config = dict(
    hidden_size=640,
    experts_per_token=4,
    router_z_loss=0.0001,
    router_noise=0.3,
    init_std_router=0.00985,
    norm='rmsnorm',
    beta2=0.95,
    max_seq_len=512,
    max_steps=10119,
    dataset='wikipedia_en',
)
Below are experts of layer 15 (counted from 0) of a mixture-of-experts language model. Rows are named router (the router's row for the expert), gate (a neuron's input weights, with its number), up (a neuron's input weights, with its number), down (a neuron's output weights, with its number) and show model dimensions 80-159. Each number is 200 + 20 x the weight over its row's rms, rounded and kept within 0 to 999.
Before each expert's rows: "mostly gets" lists some tokens that are sent to it at least half of the time. This comes from a sample of Wikipedia text that the model never trained on.

# expert 45
mostly gets: " New", " U", " United", " South", " Royal", " North"
router,217,212,160,191,220,181,244,220,184,209,222,205,178,190,212,217,188,208,211,201,157,206,198,202,244,188,180,159,228,185,218,216,215,167,203,203,192,211,216,206,176,217,214,231,215,180,200,191,194,231,211,198,206,194,202,204,209,213,185,195,239,227,201,210,218,189,165,184,204,227,214,177,192,202,168,225,198,213,226,212
gate0,199,216,208,215,202,149,189,195,173,227,185,208,213,178,214,211,218,188,201,186,214,218,171,223,199,241,231,198,258,194,228,217,189,215,202,196,185,200,191,193,182,184,186,182,181,227,235,211,208,181,200,185,223,228,230,179,216,202,175,179,200,213,222,207,192,214,143,221,222,192,207,232,227,179,209,211,205,182,186,218
up0,199,208,237,182,232,193,204,221,226,186,216,182,205,177,171,240,130,196,234,208,229,197,182,195,207,194,182,189,203,180,211,170,175,204,183,210,191,198,190,226,164,235,196,217,183,203,194,195,199,217,162,193,211,186,195,161,214,206,203,200,164,206,213,185,191,208,223,234,199,197,208,198,203,192,244,205,182,188,204,183
down0,213,192,215,200,173,215,141,202,209,213,193,223,212,220,221,220,172,161,214,171,238,187,236,240,243,175,191,220,192,196,193,200,242,208,211,226,216,211,189,175,183,206,194,169,203,181,215,229,194,206,208,187,193,171,209,181,206,185,195,203,183,248,217,203,209,192,225,189,194,169,243,220,195,200,198,182,221,164,212,158
gate1,186,224,185,232,209,207,213,179,221,187,187,237,193,207,228,194,154,222,209,231,174,182,192,211,201,188,157,192,218,214,184,190,206,218,229,213,183,220,208,205,241,180,176,220,189,198,192,177,181,163,202,206,193,187,139,204,175,203,209,207,183,162,186,221,231,192,171,211,173,187,214,191,174,196,182,224,221,173,182,169
up1,188,213,255,185,189,180,189,202,168,201,195,170,224,215,196,189,270,175,213,219,211,193,190,203,202,174,237,211,198,213,208,222,173,184,241,193,208,182,166,185,186,171,184,194,189,170,194,173,200,180,166,180,206,188,203,198,211,166,198,196,203,183,196,208,227,188,197,191,199,207,202,222,203,197,201,152,191,215,205,259
down1,184,202,213,203,198,188,170,242,191,203,244,191,193,203,206,213,171,208,196,185,213,195,198,173,229,205,205,175,205,167,190,201,209,166,176,182,184,192,219,197,219,209,209,229,184,204,179,181,192,201,161,213,193,199,190,205,220,186,245,212,218,194,198,178,202,228,169,200,205,190,206,237,223,196,223,238,207,228,194,193
gate2,216,205,195,168,253,202,160,212,214,230,200,149,184,193,174,182,184,219,185,197,224,186,190,198,214,226,165,213,189,172,195,199,230,205,233,197,199,207,193,207,201,187,213,233,187,187,184,214,182,199,200,224,238,187,188,202,191,160,209,234,172,174,186,184,182,263,215,178,237,183,191,220,157,185,218,204,197,205,189,170
up2,214,212,228,206,208,182,216,159,203,209,186,219,220,235,193,166,215,227,212,208,223,213,206,224,177,196,192,204,198,221,167,234,205,173,194,201,199,214,216,197,225,210,225,213,223,184,220,204,187,212,211,200,176,170,212,216,166,188,213,197,183,187,225,180,204,202,219,224,207,195,167,168,196,234,184,230,196,217,230,151
down2,204,218,185,162,211,205,171,195,204,189,196,196,230,192,228,197,196,217,212,189,197,224,151,197,186,225,213,180,210,190,181,169,219,203,198,189,193,242,201,230,226,216,221,211,181,211,153,188,203,215,221,195,164,218,212,244,202,147,198,223,171,194,243,199,218,221,200,174,221,211,214,216,172,224,209,207,189,214,225,186
gate3,184,186,205,202,173,198,194,214,232,210,196,166,218,176,180,225,192,206,196,182,189,208,185,173,199,206,169,209,231,196,211,191,191,222,203,198,163,164,186,193,193,209,219,197,243,229,197,231,206,232,168,172,194,201,245,198,218,247,174,206,200,222,173,187,199,194,218,170,197,183,228,179,193,173,211,224,180,231,216,195
up3,226,174,213,180,223,196,204,160,198,191,209,179,198,183,195,241,205,184,149,210,187,179,233,187,174,219,187,175,203,193,181,199,211,199,199,225,203,224,177,208,197,202,177,235,180,198,194,151,216,185,207,209,173,209,174,179,222,189,210,196,186,218,203,228,172,235,211,201,176,213,178,189,217,220,181,192,181,205,173,180
down3,198,159,216,148,206,189,208,179,209,201,211,190,214,206,160,233,223,203,211,191,174,214,203,194,248,224,195,200,231,196,168,228,174,166,189,209,192,189,193,188,215,173,215,207,174,190,221,187,216,250,215,191,211,163,229,228,211,204,216,186,211,228,197,198,172,215,161,186,227,212,196,166,206,195,169,216,199,168,227,153
gate4,179,197,192,191,263,179,197,225,226,220,183,184,183,233,184,222,223,212,182,182,190,175,196,165,221,210,193,207,219,221,227,195,236,227,188,173,208,201,198,214,209,192,212,239,221,209,217,207,187,211,194,208,204,188,209,211,209,199,219,242,190,200,237,196,191,195,229,176,221,159,204,222,202,190,173,213,214,226,203,214
up4,179,225,219,242,176,197,194,171,191,169,220,199,238,173,172,226,204,202,201,204,176,189,216,205,165,212,214,179,205,166,166,202,168,191,189,213,159,215,198,214,190,223,219,203,194,202,201,180,191,183,192,199,194,215,188,183,182,226,182,206,188,189,220,178,197,222,181,226,178,221,219,186,189,215,230,208,213,199,199,183
down4,189,199,207,191,185,162,198,205,169,184,221,190,222,188,194,216,225,262,181,200,169,185,176,199,203,208,242,171,234,221,220,224,184,201,181,174,210,205,195,199,241,181,213,177,181,180,199,187,209,193,169,229,206,218,217,184,252,200,189,183,229,208,219,184,173,221,210,191,206,229,180,189,211,182,172,223,242,188,182,204
gate5,223,170,217,192,229,206,202,172,176,167,183,189,198,194,212,190,179,178,175,234,188,210,210,227,195,209,172,179,220,238,202,173,208,215,190,196,180,209,211,180,205,195,216,190,177,160,190,211,181,197,217,212,210,189,174,178,167,193,206,199,185,225,195,207,188,194,193,243,197,187,229,191,193,196,211,208,218,212,181,180
up5,206,220,221,183,205,196,180,205,202,216,166,208,205,184,270,192,213,218,213,202,218,199,206,193,225,179,199,212,222,184,194,231,225,201,207,211,216,204,208,204,174,170,170,172,170,176,217,223,205,217,186,222,219,178,234,199,182,163,203,201,210,219,184,223,228,178,206,203,185,208,193,183,175,186,215,192,232,172,197,181
down5,232,210,218,209,209,188,137,195,188,202,177,214,215,250,194,200,234,201,194,229,193,195,205,221,178,230,195,212,229,219,197,179,221,213,197,195,198,215,182,192,172,208,176,194,165,222,198,226,192,188,223,216,218,200,198,168,236,199,194,159,179,239,205,184,202,231,220,195,205,196,195,205,212,199,213,219,194,218,184,221
gate6,209,190,205,170,230,183,210,206,217,230,160,218,191,187,202,206,162,154,197,219,185,169,207,182,226,173,178,187,192,189,184,191,166,242,197,200,189,187,195,199,192,183,245,194,170,224,168,205,194,198,185,196,172,179,218,229,203,191,193,186,194,169,216,202,217,180,182,203,200,214,220,160,196,215,192,216,176,174,188,210
up6,187,216,224,198,188,180,187,204,175,184,223,196,232,180,177,228,182,183,220,194,221,193,214,219,203,184,205,188,220,178,190,192,206,173,224,184,184,193,186,194,209,214,184,211,203,214,182,141,218,215,184,203,203,213,170,219,186,200,217,201,201,200,172,199,156,212,223,203,241,190,194,202,187,205,222,192,234,223,213,189
down6,214,212,178,216,208,244,235,179,224,201,216,194,215,213,178,201,201,163,179,198,215,173,196,211,202,184,194,216,160,191,180,186,187,203,183,173,188,219,205,164,206,184,252,169,238,196,205,208,189,212,215,195,218,193,183,181,213,197,178,242,177,188,228,190,231,189,222,186,185,187,220,202,228,230,212,188,207,171,202,180
gate7,183,171,223,171,195,193,203,193,231,151,181,190,175,180,208,224,176,192,207,200,212,168,154,212,165,201,220,201,173,219,183,214,185,193,175,215,197,203,202,193,150,189,205,233,219,179,191,211,221,186,201,179,235,217,179,182,214,203,225,214,183,204,190,202,206,197,196,183,164,141,213,207,191,236,200,198,206,206,218,192
up7,195,183,210,222,206,202,194,187,215,181,187,147,173,201,198,191,214,207,231,148,207,193,208,193,193,161,215,216,159,228,211,220,209,218,206,219,188,181,229,192,158,207,179,210,247,211,151,208,232,212,215,193,219,167,190,193,216,188,179,199,203,166,205,200,191,194,181,163,200,174,197,175,225,259,211,203,201,239,205,206
down7,200,196,219,197,221,224,207,187,216,199,223,216,220,207,160,185,181,225,218,169,220,234,208,222,175,229,184,234,254,210,205,215,210,196,195,213,209,226,193,177,218,225,213,176,185,213,169,205,188,230,219,194,170,248,218,207,225,189,245,215,218,206,193,207,157,179,238,244,211,166,192,180,187,190,206,204,204,193,201,219
gate8,200,179,193,171,225,182,223,187,193,231,203,203,201,196,189,227,196,203,181,218,179,193,207,189,220,182,214,161,195,204,246,212,171,230,189,201,218,192,193,200,192,233,195,184,208,236,165,200,171,197,179,203,184,179,185,231,201,169,253,170,184,194,154,173,189,187,218,195,205,213,207,218,214,165,217,241,160,192,252,188
up8,207,170,175,219,182,216,194,204,221,183,197,226,228,206,212,204,194,197,177,183,218,194,222,158,184,228,197,217,189,195,193,194,205,203,175,218,199,190,185,180,183,195,199,200,204,182,205,215,204,179,196,214,187,179,213,168,169,178,232,196,182,173,194,200,172,212,192,231,242,194,204,220,174,169,229,217,207,192,198,197
down8,183,179,250,167,206,249,212,151,215,183,189,176,199,220,182,201,178,184,226,199,206,207,202,233,216,199,187,192,206,177,177,208,209,219,214,206,216,224,190,190,188,167,197,185,205,204,208,220,201,190,180,196,231,191,181,188,186,195,185,195,222,216,190,192,211,198,189,173,175,195,168,234,204,187,217,245,177,213,207,189

# expert 3
mostly gets: " P", " K", " O", " D", " T", " Ab"
router,205,187,166,198,226,190,238,202,195,167,225,198,201,189,198,230,226,199,234,202,165,181,201,203,207,195,200,197,197,175,242,207,198,163,205,181,199,203,212,211,173,192,215,217,196,174,211,192,175,210,181,226,174,217,192,181,186,217,205,222,213,226,226,201,182,168,178,210,215,197,176,206,194,183,151,247,222,195,186,225
gate0,209,192,185,230,181,138,236,189,187,202,223,141,189,202,185,195,216,155,191,194,162,211,216,183,220,190,231,197,200,213,185,212,166,193,189,198,196,214,205,208,204,251,192,178,205,207,214,190,242,206,206,214,228,202,223,154,222,185,189,233,187,190,177,197,195,175,168,194,211,172,180,169,172,211,232,216,218,186,182,170
up0,245,198,173,221,209,218,208,205,180,230,205,176,190,233,224,234,210,162,172,195,195,208,196,207,218,187,185,176,220,228,221,196,200,210,238,200,164,219,214,214,191,217,220,230,214,193,195,199,221,214,193,214,206,220,211,203,221,216,198,199,182,178,210,151,204,193,149,200,193,240,181,221,206,191,229,212,230,170,204,181
down0,175,166,209,209,213,194,188,195,206,175,206,213,224,205,197,208,216,203,186,173,222,238,222,198,178,191,203,180,228,219,210,163,181,180,189,183,209,199,203,191,214,229,217,202,228,212,230,217,170,211,209,178,191,204,197,235,202,185,178,181,178,188,212,205,204,216,226,195,204,227,219,227,173,223,211,178,178,217,205,198
gate1,193,149,204,190,206,191,197,208,214,170,209,189,196,201,194,239,184,208,206,190,174,219,209,209,185,192,199,194,238,224,226,170,173,209,223,181,169,204,182,223,228,208,191,210,244,184,195,198,188,223,190,212,170,174,169,212,179,219,208,208,211,176,216,207,187,212,211,209,225,180,206,193,188,195,227,218,194,210,181,167
up1,199,219,205,214,163,216,221,208,204,208,194,189,182,155,193,180,211,192,211,222,224,180,174,199,189,208,171,183,170,236,182,207,219,237,178,225,207,182,194,166,180,236,222,170,176,173,193,205,215,183,179,174,224,203,209,197,198,206,211,197,185,214,215,207,245,172,234,169,171,237,171,191,189,196,211,199,197,183,245,207
down1,219,224,167,210,196,224,213,216,195,226,175,235,205,200,181,212,177,175,181,229,162,198,183,193,197,174,158,209,211,212,210,217,203,183,197,214,214,209,206,185,192,200,220,231,226,184,186,193,184,212,188,190,151,222,164,224,165,188,226,197,216,178,203,166,150,199,201,200,166,221,188,191,183,229,191,230,202,196,198,206
gate2,211,169,177,186,196,189,143,193,196,186,217,183,202,168,176,238,183,190,192,173,174,173,208,181,150,222,207,180,206,192,220,178,204,150,207,233,204,226,177,218,224,197,212,194,196,196,220,207,213,199,210,193,205,153,224,190,215,206,210,168,204,186,194,159,208,183,186,192,217,202,206,222,233,212,213,207,156,232,186,208
up2,167,197,235,192,218,210,210,186,205,166,196,180,181,211,204,180,195,242,224,203,179,217,178,224,189,221,210,227,185,196,227,192,220,215,198,187,198,177,235,218,230,180,221,202,227,213,202,172,216,220,174,203,186,238,164,214,185,169,204,205,242,187,148,241,207,195,175,197,185,220,213,209,204,235,177,209,241,178,229,207
down2,222,205,218,185,185,199,183,196,204,220,210,212,227,202,187,198,196,217,225,178,205,194,172,207,201,196,201,167,179,206,178,226,191,207,225,156,157,216,197,192,182,211,212,217,186,213,190,191,176,225,227,226,244,207,208,200,175,183,175,203,202,202,176,188,222,173,212,213,196,190,200,178,241,178,191,196,186,209,173,224
gate3,185,213,182,171,194,201,211,218,197,201,213,211,223,188,202,226,213,184,200,196,175,199,207,171,173,202,213,194,226,164,214,204,206,206,200,171,193,216,230,195,204,169,195,178,199,216,199,208,198,206,196,191,188,175,179,200,187,243,189,244,206,200,178,178,182,176,207,209,188,222,194,205,195,181,171,184,202,190,187,221
up3,225,184,192,202,178,199,156,143,243,176,180,210,186,134,172,197,189,156,244,212,186,189,223,207,195,210,183,193,216,201,206,221,188,230,238,182,189,214,172,194,207,209,209,201,190,205,217,193,179,223,209,180,184,214,165,204,181,214,170,186,203,189,217,219,219,206,206,205,197,237,186,230,188,216,208,187,162,207,163,156
down3,219,209,213,218,225,196,178,215,240,213,203,196,213,236,179,204,187,191,175,192,210,184,159,196,177,216,199,203,207,207,198,203,206,184,214,191,192,200,201,194,237,217,194,182,188,171,198,175,210,206,200,216,191,221,245,191,213,188,171,215,160,147,178,215,192,169,222,186,181,185,182,183,137,171,163,201,203,214,203,219
gate4,202,206,209,198,185,178,191,203,193,185,186,191,203,174,244,201,226,212,195,219,179,158,202,180,234,215,211,219,205,174,185,192,188,208,169,193,176,197,202,213,170,170,197,181,219,221,205,188,188,185,177,188,193,227,202,198,184,186,211,178,197,221,188,202,190,182,228,172,184,162,194,213,191,189,188,206,206,202,226,215
up4,173,218,210,161,238,179,202,208,183,219,199,196,209,189,216,209,186,206,181,208,194,205,173,202,222,198,237,211,195,231,216,203,174,189,200,188,172,180,187,208,220,200,205,219,198,191,223,198,212,193,188,174,179,227,239,253,247,206,233,192,202,169,189,213,171,227,223,195,209,189,203,207,189,209,216,211,193,227,206,213
down4,217,196,194,230,206,188,203,215,169,172,177,184,214,208,181,179,195,200,178,213,231,183,219,236,245,237,200,216,192,214,211,197,192,219,194,171,208,189,212,213,170,214,221,200,198,252,220,210,204,191,199,215,219,200,148,200,194,200,193,192,170,187,201,202,213,210,197,238,154,182,174,208,161,177,183,215,218,173,196,230
gate5,209,211,174,173,211,226,199,198,180,250,219,202,213,198,204,216,218,197,222,194,184,238,178,190,195,210,215,216,224,199,216,180,205,177,173,236,184,182,211,198,209,214,196,179,183,215,234,207,160,197,206,186,237,223,215,203,244,166,209,176,184,204,207,229,211,190,207,206,207,211,237,194,170,220,218,197,227,208,224,205
up5,207,197,213,192,186,204,197,185,178,175,192,242,198,185,214,197,201,197,202,213,178,225,202,201,221,239,208,212,213,175,174,216,198,192,224,184,208,216,212,172,182,200,230,207,161,225,246,188,176,200,169,187,222,231,203,185,210,192,191,178,208,215,224,194,228,189,176,198,202,208,197,177,189,204,198,239,211,207,226,203
down5,203,179,185,187,204,193,207,186,208,173,155,194,195,201,195,167,173,208,189,223,233,229,182,202,194,211,213,187,187,235,189,197,217,220,196,209,181,195,190,176,182,232,188,195,181,176,183,231,181,188,199,181,213,186,193,204,219,190,209,203,166,184,182,200,182,175,231,189,194,178,218,222,185,212,151,167,199,195,207,197
gate6,217,202,230,190,171,216,219,166,210,171,210,227,217,214,165,207,187,197,203,189,218,181,181,192,180,202,209,223,172,208,224,188,188,178,206,220,199,204,232,199,209,183,194,188,219,201,208,176,207,181,180,179,192,196,156,208,208,187,193,198,174,213,208,195,250,202,215,190,216,192,171,204,155,178,196,177,207,168,206,213
up6,213,192,176,199,192,192,184,179,192,191,234,188,203,249,214,187,199,222,187,224,174,192,206,160,182,208,204,225,181,181,195,168,208,224,211,220,187,221,209,223,213,165,221,196,215,214,194,216,188,182,207,177,208,217,216,206,198,231,198,153,223,206,238,207,202,192,194,203,203,208,230,216,194,178,210,204,181,211,155,192
down6,213,224,198,221,210,183,165,176,215,200,223,205,230,177,188,198,191,223,207,156,184,224,206,185,205,205,195,210,206,205,221,194,205,215,190,212,199,222,203,206,195,207,195,194,197,190,166,217,234,189,191,235,187,210,235,199,168,198,176,219,201,197,196,208,193,163,211,220,177,219,187,204,169,202,212,216,200,196,252,183
gate7,213,216,181,189,204,207,181,193,202,210,186,248,204,149,219,191,192,168,192,164,207,193,174,216,143,168,210,196,188,190,223,145,207,184,232,217,208,202,203,229,182,181,210,183,190,214,199,229,236,206,187,173,210,195,179,213,215,200,204,205,229,202,205,175,217,200,208,162,199,238,185,224,155,173,221,199,164,197,213,205
up7,194,211,202,188,202,217,237,188,173,190,197,172,217,198,190,226,212,209,230,227,204,180,206,179,230,234,197,200,206,227,185,197,190,238,207,193,198,215,189,177,215,213,222,205,187,201,230,211,165,184,197,201,196,183,171,209,195,213,158,211,226,167,176,201,179,228,198,175,194,184,195,192,224,221,152,184,166,204,191,201
down7,201,217,213,217,191,199,185,242,223,245,208,207,203,198,203,220,208,201,164,210,177,241,183,167,183,204,185,210,204,194,232,186,207,229,233,210,199,213,202,226,214,226,217,220,186,208,196,180,167,209,200,202,210,225,206,203,216,206,189,192,225,201,230,227,179,170,214,209,219,193,193,219,174,188,221,207,208,212,206,246
gate8,206,209,187,200,201,200,208,182,215,184,142,221,217,155,206,171,187,185,204,195,219,181,181,197,200,175,158,189,211,169,202,217,206,199,214,208,179,217,224,216,193,220,208,221,234,210,177,189,210,209,181,197,252,243,198,210,211,196,186,209,202,229,184,195,259,183,202,186,163,157,168,199,179,210,214,227,198,214,176,197
up8,230,208,203,185,215,205,204,183,196,226,244,231,175,228,219,212,188,187,194,180,199,181,193,207,195,199,177,222,177,184,176,155,202,201,199,217,212,179,207,197,242,201,161,220,208,202,175,221,200,214,244,229,193,185,213,178,219,199,206,172,190,190,244,222,201,172,205,218,192,190,182,223,205,218,208,193,207,194,237,209
down8,220,188,201,167,182,226,194,189,176,182,179,227,195,199,160,213,201,178,172,177,201,156,216,218,204,194,188,190,204,225,223,210,193,218,207,215,193,190,201,219,195,182,228,180,188,164,209,235,187,196,158,219,223,185,194,175,213,167,219,195,215,203,164,204,181,163,177,171,182,217,178,221,215,212,205,166,187,208,213,199

# expert 12
mostly gets: ";\n\n", " damage", ")\n", " development", " disease", " activity"
router,165,189,183,196,181,179,223,230,169,197,221,221,190,193,195,212,204,224,234,214,171,184,196,203,205,200,173,203,222,187,211,223,221,214,176,165,221,195,203,207,189,222,223,198,225,175,206,235,195,212,202,216,202,218,235,198,183,223,189,190,213,199,191,208,188,188,203,188,176,202,169,203,195,202,192,205,201,211,190,198
gate6,219,217,224,227,192,252,171,181,199,206,233,221,168,206,227,161,189,189,190,203,188,210,246,223,217,206,212,220,198,216,212,213,207,193,165,165,203,169,224,203,205,208,237,190,193,207,168,227,166,241,199,209,201,170,189,217,167,205,209,171,202,213,180,171,193,186,209,223,225,206,209,238,211,190,215,201,193,194,218,188
up6,210,180,169,198,194,219,183,183,209,201,202,197,191,213,214,200,198,216,230,197,210,217,187,187,208,198,190,191,202,207,205,203,181,186,161,199,184,203,192,214,209,196,214,196,212,172,211,214,220,179,213,184,188,197,235,193,211,191,199,199,187,168,197,205,170,190,174,185,231,160,198,210,174,194,239,206,223,205,189,209
down6,175,173,216,213,206,208,199,192,213,177,185,171,211,220,205,235,187,212,178,232,239,166,205,190,222,188,197,196,204,192,215,174,184,222,201,168,197,201,211,212,205,203,185,172,203,203,218,184,191,207,172,183,221,221,225,214,152,183,202,247,199,167,212,210,222,193,206,208,239,160,214,195,163,194,200,193,222,219,191,201
gate7,203,233,206,189,215,199,197,253,226,203,214,185,197,221,214,214,187,193,205,230,199,207,150,195,232,235,231,205,171,187,210,196,227,196,177,190,172,212,185,199,209,192,217,187,197,197,190,172,197,216,211,172,219,222,207,193,214,187,202,195,194,218,187,214,201,218,180,178,183,219,174,214,231,215,218,214,196,225,169,185
up7,193,228,210,219,184,200,238,216,192,205,221,226,271,212,222,203,195,188,217,208,232,192,180,187,235,208,207,188,169,187,197,169,191,221,200,220,160,208,227,217,189,204,212,159,213,235,219,202,190,181,204,185,218,192,193,201,168,210,228,187,189,228,181,196,216,203,208,206,191,182,175,234,232,190,190,198,178,229,191,212
down7,188,174,219,193,209,207,203,214,196,219,194,192,196,235,158,182,190,178,157,203,168,183,230,202,182,202,177,222,195,214,210,189,205,176,206,160,255,190,245,246,222,222,155,195,197,218,165,178,202,194,212,167,215,207,167,199,190,209,218,207,202,226,209,203,192,199,186,187,220,209,226,148,197,217,208,192,195,194,206,218
gate8,196,225,228,230,184,211,174,231,184,217,184,191,233,229,199,225,174,213,226,224,213,206,237,191,241,199,203,225,186,150,186,224,195,196,179,209,193,209,206,176,222,206,192,206,180,187,197,190,219,184,182,189,194,209,207,192,210,212,187,202,213,216,215,219,205,194,240,212,146,231,195,191,225,173,191,189,219,189,220,197
up8,180,245,206,232,195,179,199,221,215,209,213,189,191,210,217,206,242,199,212,172,202,203,246,185,230,200,219,208,164,138,187,183,194,177,189,243,185,221,229,194,228,240,198,172,165,184,187,196,206,202,201,202,208,196,203,155,197,227,186,193,206,220,216,175,194,203,231,216,164,205,214,195,218,176,192,177,205,199,194,194
down8,195,184,177,179,179,186,205,190,192,169,192,226,207,182,210,231,188,189,217,192,187,209,184,168,219,201,184,193,201,188,201,229,179,204,189,185,215,183,213,205,161,206,208,242,180,210,239,162,149,230,196,227,206,225,236,217,187,179,181,178,237,182,176,188,195,193,205,153,196,242,214,214,182,170,226,224,162,145,248,185
gate9,193,196,176,235,197,222,215,213,215,227,222,177,219,218,174,213,164,202,231,217,174,220,212,184,178,165,192,198,199,198,207,219,212,210,190,225,189,210,187,165,210,167,173,163,210,208,214,225,234,166,230,195,204,159,179,193,164,198,200,200,181,213,194,175,212,218,227,201,180,219,223,212,194,204,204,213,190,194,233,209
up9,184,172,218,216,203,205,213,226,174,195,202,229,200,177,200,211,184,212,213,166,186,209,169,210,225,161,205,227,227,193,192,203,217,209,196,187,208,211,189,232,189,220,185,186,216,201,183,207,238,206,182,218,227,214,204,217,193,223,198,225,225,188,174,216,205,175,222,220,185,212,198,208,194,191,192,205,202,224,193,192
down9,196,176,220,236,192,202,213,158,187,198,202,187,206,206,180,249,216,167,223,194,191,212,197,203,209,197,210,231,217,183,215,205,207,192,245,241,198,178,212,182,230,212,187,206,217,206,211,158,180,213,235,187,216,245,173,207,229,232,209,201,214,201,195,202,222,189,234,179,246,182,202,210,214,236,192,170,187,214,196,216
gate10,239,227,207,210,183,175,184,169,211,225,172,210,200,187,183,189,213,201,212,179,196,223,200,181,234,210,233,171,137,198,214,224,213,172,184,217,204,207,196,188,227,185,163,228,182,192,232,164,154,217,201,184,190,223,211,200,212,179,225,190,211,247,213,193,173,191,229,144,223,191,228,228,225,218,194,202,203,236,221,194
up10,190,187,174,218,169,243,208,202,232,210,230,184,206,243,177,186,232,213,200,194,204,228,171,210,189,184,194,234,202,188,179,167,180,210,195,211,221,226,224,221,181,192,200,231,206,222,213,224,177,182,212,142,199,195,182,211,204,234,188,184,243,182,221,231,174,216,185,176,165,200,182,192,205,200,202,201,158,181,178,233
down10,199,220,218,216,197,205,206,188,222,206,188,161,167,202,188,197,218,240,192,206,202,197,206,165,188,186,191,177,218,181,183,186,224,157,190,212,213,219,241,210,195,193,221,216,227,206,213,179,150,207,213,181,204,177,203,198,183,201,204,206,221,180,227,212,211,174,209,186,226,208,201,209,193,189,202,243,186,202,206,245
gate11,159,209,201,225,199,178,183,195,205,206,190,199,206,191,205,203,224,204,219,157,181,193,251,222,222,192,190,193,214,193,197,208,193,204,209,200,243,185,203,223,238,199,159,174,219,202,225,207,228,184,171,193,224,181,209,206,184,223,171,231,202,178,221,233,232,229,224,222,200,206,209,224,215,213,174,208,220,175,219,151
up11,200,192,206,156,184,216,198,190,209,214,199,181,188,198,197,218,196,194,209,200,204,192,216,255,232,196,169,199,222,221,215,204,203,243,192,169,187,163,160,184,204,170,214,210,191,211,188,203,228,188,212,166,244,189,214,220,216,165,169,162,219,207,194,212,216,210,190,167,206,188,165,196,182,217,173,224,196,182,203,185
down11,176,153,208,189,185,193,225,201,232,175,191,200,208,203,204,213,202,195,202,206,199,196,232,187,178,216,193,231,183,180,192,187,185,223,208,220,229,208,218,196,232,155,211,179,216,177,169,237,165,187,161,164,236,192,233,200,191,165,164,212,202,185,219,188,182,216,167,156,204,210,213,192,191,231,199,189,218,196,192,182
gate12,183,191,219,194,211,173,190,179,218,194,191,188,158,179,229,167,199,212,212,193,229,194,213,206,214,143,175,214,234,215,189,160,152,203,179,196,233,183,178,213,201,213,178,178,196,176,169,203,168,163,219,155,213,182,241,206,171,173,193,213,157,171,182,176,158,203,239,201,181,226,207,187,210,189,185,160,211,209,186,201
up12,191,218,192,201,246,227,178,168,182,201,197,219,160,206,222,194,222,153,161,200,212,173,194,197,234,179,193,225,228,230,202,204,193,227,218,131,235,189,179,218,200,186,239,190,184,219,204,186,201,199,202,225,192,215,195,205,205,193,194,224,225,166,189,170,194,212,210,208,211,214,156,182,225,173,188,228,233,163,159,204
down12,213,222,183,162,199,215,173,206,239,173,201,197,200,201,203,205,210,230,199,187,214,212,204,204,223,182,174,186,189,230,192,163,190,203,201,218,208,245,214,192,220,210,174,209,174,153,194,212,188,213,248,178,206,182,200,192,167,199,172,215,206,175,205,204,191,197,190,210,200,204,189,185,190,229,192,178,205,206,232,223
gate13,213,207,201,178,177,162,214,181,181,217,208,215,201,204,183,211,212,223,215,189,195,185,231,178,201,215,221,236,199,196,188,215,214,207,194,218,211,209,237,235,222,164,239,181,164,183,235,233,219,218,179,202,195,199,230,216,194,220,204,201,187,201,180,206,218,206,161,210,199,191,209,202,211,190,191,164,193,196,161,199
up13,187,224,187,188,182,178,206,205,206,231,209,244,216,203,173,167,176,197,197,175,217,201,213,184,231,215,248,212,208,183,181,209,219,234,207,195,224,211,202,221,189,178,205,216,148,196,199,186,208,206,199,196,213,194,187,227,200,191,180,180,196,202,191,221,147,225,179,201,196,212,209,245,193,234,221,208,213,222,203,221
down13,246,223,230,221,192,223,179,216,196,178,174,152,151,197,174,251,201,210,170,205,198,200,201,179,202,197,206,185,208,195,185,245,232,190,197,202,178,172,165,190,223,215,121,181,180,214,185,181,186,237,212,232,176,209,219,179,198,189,203,207,203,191,203,179,172,220,183,207,203,204,224,135,221,198,191,196,214,174,192,183
gate14,213,187,191,221,167,199,219,241,188,213,196,212,205,213,236,203,191,209,217,202,196,183,215,202,211,204,200,239,212,202,196,187,219,191,225,158,169,226,234,236,205,190,175,197,205,202,173,249,225,208,215,209,216,204,229,178,197,221,194,209,163,205,163,203,198,223,180,228,196,194,183,222,227,184,245,191,238,219,220,196
up14,185,190,233,239,175,178,229,205,182,213,172,208,237,226,181,168,191,233,246,181,216,236,177,200,187,209,174,189,211,193,205,203,191,161,165,240,187,213,224,202,235,193,185,216,209,214,198,232,209,190,206,217,183,167,231,188,138,194,181,191,202,241,184,226,179,191,157,188,202,228,200,166,200,202,209,189,227,229,188,200
down14,185,144,200,207,193,213,211,200,206,182,189,223,225,198,214,229,223,187,205,172,206,199,212,204,209,224,189,192,204,191,186,153,196,239,214,181,164,213,193,240,221,189,199,182,180,222,206,164,209,195,196,177,212,218,193,190,191,223,205,217,214,218,175,193,199,211,255,177,186,174,184,197,210,148,198,198,190,194,213,199